Weights of a small mixture-of-experts language model, trained from scratch on English Wikipedia.
Size: 9 layers, width 320, vocabulary 16384, 64.5M parameters.
Experts: 32 experts in each of 9 layers, 272 cubed ReLU neurons an expert, 2 picks a token, a sigmoid router.
Below are experts of layer 5 (counted from 0) of a mixture-of-experts language model. Rows are named up (a neuron's input weights, with its number) and show model dimensions 160-239. Each number is 500 + 40 x the weight over its row's rms, rounded and kept within 0 to 999. Numbers have three digits each.
Before each expert's rows: a language model's description of what the expert responds to. This comes from a sample of Wikipedia text that the model never trained on.

# expert 13
What it handles: Sports results and awards. Words in sports and award narratives, such as won, played, the, in, second, Championship, medal, Nominated, after a verb of competing.
up0:544526497513486479569482505473465438538544503500520515521537487493500512447460508555513514523546579618484522477454455457472502544540518556538443489483485572507473450525567552467506476517513540496523524614547491461474380482471467523483476525
up1:478460556527521478470475470473514493498490571474522500480538484502431509456445481566490532522422512492492473542547440474501446470450479515509455436550485482459456484508469505523573478496527523555424485486506425480487537493520545495433524530
up2:486454504511516466444500544560495526513533503533485499383544450576532497515488510498498478500571420549543483486560501530466453499456463526531491475444521522509456588555442405515480543542460585475513480556571503489412485482498495468463503451
up3:558509524511492514426460466471466501519547545520440417461536587555470572504523552437480418508542458574522488509462497483504508492494463451493455538504546502518538503563492457477450496516387514557523474462539555551535423530459509447501604500
up4:422496489500462564430455531516538520438522576463537522504566528498459449588529512471511383449550519534525538508575463525484561524476511548570493534482411504575516469514514473471493471496516524554455513592557451542435482491527615513511488462

# expert 20
What it handles: Digits in numbers. Digits and number pieces in coordinates, statistics, areas and codes, plus decimal points, such as 000, 3,063, 46.604, km.
up0:568476554577544542501540506481471488530444503506550515520538543456475462487569478486522438510516465392518541501477398485485457472458475525505493473506499548555520458492481482565449507435502485532469498525463459516479413488484506519460500493
up1:503457471485591533447450539510483480559471487544505506573478563508513469354551493465438459532529477450494573514499501490559492434479479442487520556494445510589560510452535509465503529495514517502510442536532483561522426506482466520524511526
up2:488475445465460480440430514585521491518520498547519436500427539587471504455412441482472514478447447497441497448425481465505524461567500530471438489479544475516517541556488563516466471517551541470512512462491447495520462564511529524493512451
up3:545500414508454589571392540529526465539453530533555459548513453485477536552450474501527498517548502459503510522510408534538461499527555542560493444565483400500528492440480467469491506406526515475530482507481474520489477512504560531493462505
up4:529465476538440531477457505473516467483450505449503431511407550528496544457494455585569548471485517449474462576574520556529493458515475499528469480476493469519588535597510514582532496565433539504519523509531440450473408487515551521539478511

# expert 15
What it handles: Location and origin prepositions. Prepositions and participles placing things in space or origin, such as in, of, located, built, founded, often after was or is.
up0:519507430449562434530456503507429503456577466537534501488515511569524483443522535504510482410548461498529509483509431457430533518443583600490510493522523504491458455467478497470507454518511569523507450497515499533495431497489442493445491518
up1:500460454447474562546542467556508483402575524494518480515546554535463459504504619474454460576511556473487475529581502534501482489550508520483529520450535460455493483467504436477552491457505485534450448466521486493452467558472518528463423464
up2:443525514421475470455513451513538430526496413530548530563477446532505464469507477501431535554481524543479528491440415529555490544459444513466465529464441538480523469548502533488559473460523537527443524469533435435473511595495506483470492475
up3:535460550548517461483428451530430529500500594474518426441528565489536429453487560502508450504525532485436441559440496513549555478436505528486536553560517482425513480567503514503461468504426482477494479476494479532426511485444517470509484488
up4:547534450460509436501483482479514573492483458425527571441551494541465489532482549514536493537485534457467438518495476488555512437482577531531509477586465509474481483475440475468519494540473523502511510444512441544501490486513500481473558554

# expert 18
What it handles: Years and census text. Four-digit years in lists, parentheses and dates, such as 2004, 2015, plus census population phrases and ==section heading== marks.
up0:553573520489491484558480484440549444521459482496407480481494509440484549488524536482513397541532460539484466429516434436465530427491425484502467523500462487464543543475555492553441490509482435577489442515536455404479569454493487511533524535
up1:482475510521468479503547507531474422492538453450407501505449544532548475481506565477458512432472495557490427512464456616435468517470498559481473487487437533452527490566472440432446520524503465520565461519557526529510473541501542445468582524
up2:533525514532503481493520536529560533491471524500501574429497511452542511452490504450550433503470484514483453485511516482487503486479514506531461486500482446475468496459503576576530440466507455517500492476526481486442444540460558488527509521
up3:472505612496537489508542530465589498429475435517512415504517490522474515506530536504509496500536485455463521467523464512470486513508455562504467444542527447451517473498529511590559462445453479417478482502457528552516467555443494517563527536
up4:539474504494444412509532541466498497514490456540438590601519481539488395533460493483509467512536511516519520522492516550393477511573529500520551451515457501474442411442534513523457544495497533513492457579463413474447509584448504474531507536

# expert 8
What it handles: Institution and organization names. Nouns naming institutions and government bodies, often closing a proper name, such as University, School, Army, Party, government.
up0:533539482416535473432510581434512529470498554469468487436510555592425467578463480533563487519576435463515398537525503582499463476496482522509522544599505463558429482478550463503475476565447417528479573493537496569447539487531459468512501517
up1:464464521548489501448491530507561434447506503466466540523456510550532468470476576509503439517512503525499494485443478511565495465494537537485389473505428459457493456376488486558499477539429459510499458564494551517493568537428447527482539463
up2:516501488491438526453528558446501483530519499531506460550534557491485436500478523533466546549433549446500505423444469470501488468533510511448493495466517519477479550490512468522439479550477470521566548456563492516550555563468469567434512512
up3:490543398441482551520552460470484417514474489504428403504508521488463450531390543441549518463472485475521515472454502538438481444489443455541505511476464511545574543467537509441495508576473518456514492460526482496519515501494459379560443526
up4:540541449461515452503480593494476489556433452516483556531488463514506457474464544492485514506504504490513492470493494527448466501542530483469501489508433443486428491466519466441577392526531478463441502521547488511441487546417508521495572525

# expert 17
What it handles: Articles and copulas. Articles and forms of be and become in running prose, such as a, an, was, is, been, became.
up0:525484455423523505586481525498525477561499489532458565415482526501471511501451487468555525474469510516566505522453488406478489480550526498444503560516462521501583555491551502511542497520552447461538500476488415493430492506516502471542506577
up1:475458459482529542377517475563471512538422540526468475455474495485466423400472536470551534560429533496474479486532448422484549427528458443543524501566535564555510516489593571526467533520491523497513543448519516484514479472555468475567473455
up2:465546499466533497539547494546493425532427576578498447407460469468511523549474514566501498488487516491466466490504530468487463421507535434587521476541526479429430459529523482523469474491538447414463472499498470468483489515505463451586542531
up3:465556495477551459459503480465502564559439491426568453497495478515464545489435493484541462536458471419462550489483491494452510413496488471585493495541564520529523421534512508517509517460459501491480505503560531465517536431492471488522515524
up4:502531510516603516497535522491485531464520468526459450459492424542583501511494544559508511446491539511395576525491481469499577487504537479509503455445484500585428459481459471533485509504480502457569472484476574460539498499498458451468437517

# expert 16
What it handles: Foreign-script and non-English fragments. Byte pieces of Thai, Japanese, Greek, Cyrillic and Arabic text, plus word pieces inside German, French and other foreign titles.
up0:430466508490498504421487515491514426499495490444491506512490445493546520465478507568482538523491493529494444521480434504447508445548473562493455422515561527481506540455459497539512491432529449486488469462496478500500567510549496496466498520
up1:519536532497502495478498527517448469516537585508439400500547542510466500442520529546510412533502526484519539474503500488518426449574461462563566524456511509461500471516524479459439493540471495523485545474486492507527416551525431526519468527
up2:576566452541541426554493470499468479533522500472512554508470506480517438565468453505492442492543535542537560534511499509550437447498494520498505514468462533480501509568496527504511503478544479460587520479481400494483491549505512515545523524
up3:464361497468449499482508540526467447531517493489447531527508544472500490471512537461525479508536500508510466505441518492548445407483455530519508532525509498511518360488507482476503500525497488512564460498520520554489480534419480457533520486
up4:472459575503443409452645420462495456529486533523406535547498537517508510527462450499571510589526488455497544401549478535564558505498522555526457478526527457496506496461467542583571460559587445476468492474544539561566508501501501521501500460

# expert 2
What it handles: Taxonomy and table cells. Word pieces inside Latin species and genus names, biological classification words like Genus, Binomial, -idae, and table separator bars.
up0:504477495487517541491480560489580485547540516547460507533404457497478505496525487476540573462551488498492476502436518484440572506546446465538493489512546533538580500431464497481531458516532442540482486544489505574567497410494494498522475551
up1:479559520448542435487485459472532494450426556498505431513443473504522455481502585506606450396541489475530450491520558533486508492527548502475522387478517444460468493475431472555426524467498497468484535458525466424540433600490492493564458503
up2:473528499487520554436454499470435537513511500423523457443469519458534530525398507479521461502490444500482521473471527606447530569449481529566409449484553503381465454457480448455487557499474525493555552473468479478452424446458494441573463505
up3:548491588522451501545490475518492496485520582552480570482489473492523509458473549427469497402498519519532501475487532486539538464570484468572516464429506565407522482481503523450515499551527467436495500419522529545444533438481545579499519447
up4:535489531441507497440499523486502453476500544398501522437500477420456490483476548444463495482543463549454421423499465563551488492486503550537526517535459468527490507473446441476498416466533510455466511523473458513424497464490418571483485558

# expert 28
What it handles: Place name pieces. Place names and their pieces after in, of or at, such as North, New, Mount, Fort, Port, Stone Mountain, Portstewart.
up0:555478467493512497522481491494472444499487554505572552541480415471485449523505524516502507520465462509486569494489445500462405442541462551435564495547496534497495459462512532444490468542529494516552468466514499512458530496439575506402454486
up1:473530513518544550546565415450533488532489518493498514483487490526459445493508546502501539588547485492451581536500555457513524464548531527522514524462524493529488398512549505568434526544500475444540543486584536415565511474476540533481468521
up2:521509499501496511443473476468543488445487499467477558543525530524491448533551564518481496581525528554464541583510519515463447490521479473506494540538466477584466483500479543486532474530497528449491482537485484478487503529491477465506467524
up3:501457436537596485555496469516485492498541533510443483468469432568552437522564522497524459569475475452431505521490478551534473410504526624516550529474430481526462404490463509451458506526526441508518511522540528477563479514531520541472531520
up4:575516414482445471542539501456558465466533525471496458495523459429579517491490490503485502486458534513509525540466460556438413441504548512488462456471483448540496501551402532444537528459450503531485538458496558427566555514499532548547492460

# expert 12
What it handles: Dates and months. Month names and nearby date words, such as on, in and commas, in dates like on November 27, 2013 or 28 September.
up0:509544508436441528494435459498482466449456467498454575503527485488490493442497463446492491516479449542402462545509473516466433547516463507427457485524539486438442465474545508517513441467507462542485485499475483531474530511389437526514534536
up1:546525502548523498525500515496515496505496477482512456510496529489515517504566501513495551588527488471415525492442501513482443512423500548500389525485514479455507498492514516550485495500478525479451534479493505470529510499465505490456518480
up2:465484466469520410503468429502533460511455481540432506509450469493564555493496449477550505493445526511490374513482524407552530552456496452436417414433462525537556473510578524474558566474515491477514510480493446526485513542430509426514512479
up3:498481501492500429432511487485460496473514537500466490512479534490493468581507474418462451571474539486476478518491473508451495549537463580476454518436554613526470526531522491508509453528489464455485483548531472545512576463546449540479531488
up4:509448455482486498526522494512471546402540500400548610475508522486549524540479498546444476459532446531454471500451482494460544515525489462519537531472533505475488456506444497539541478410545392509454467494507526399456524520481467483518504447

# expert 3
What it handles: Table cell separators. Pipe separators and line breaks ending cells or rows in wiki tables, especially after headers or numbers, plus separator rows like |---|---|.
up0:499501495493550509512479399462456439506490472480485434447543508448466496551575590532505526572474516517487535530453528464507512484455533502503479470475485468456490565547511470440529449517549518511539506494464499476515496502504571503489533457
up1:515468515474525509489496457546564460452445505502477573432539451458438474456518418460565530443511517486506496488465521469437490515494511588527473507518554445484448515471467536486499466450499517514512535501479534567459443477409510492465488475
up2:506539561497524512509433505494454514528494489463512502481453499508518511493472435486463532549530445546411568496413508552449538527465574498520424530441463495527437508519523437490532476493553482449528466501518496508515464463501513464490603464
up3:458474450485460490521512526470561468500534556491510526487558523500508498476552493488507464533449435507543456494474484460494519463462483460519493465513526487502458520533500474540475477517480509494532510570466547492451517482484465492546555446
up4:600486483491451461586538455506421542503452516486454500479470568508494581505470488486510439496567524528496441496551526490497448505466532511448469463488560506492493423421497510474490501488408567537439503555478491540509494549538460511541565494

# expert 11
What it handles: Media and entertainment titles. Words and pieces inside titles of songs, films, albums and games, often after a quote mark, such as Love, Night, Dead, You.
up0:505539473511481501510475445529498502518475524543480509497541502518493501537469538538507547502501432427545550489563565467486505548524553528486512523407559492531490478536523485478556565547473500493479545494464424569538504521492582476533531407
up1:521508478515521535500469601487536510498435469510448462519450521521498517521483537466539566519542573454508435548477489476467520498429508549494463455501465584569542517467506454466487437481443580524524537517456574560443556550529453453511462528
up2:487542522478597506473448465450531462475528436480465486409521467531501529540459461575481444503443509518439492512585511453470503496444514443487479448542515543495472463536529533561515447485554469533439513475541426503572528475432480458363496510
up3:468468453559523418476502456524505475552490469483513549504444517457595518490492454538496526485518510512471486532453435462467439517508463480545495471464517506534551442499536530492504545514567517405530443498444518537513511519485444453515540535
up4:520521499566582541497462503510454563507480505523510549455483480497517520426544488491581496491500575514544429600478467572468503554462448484489481469444492453512473541441509476526468419484490545462500441497532390608510498487452465472515422505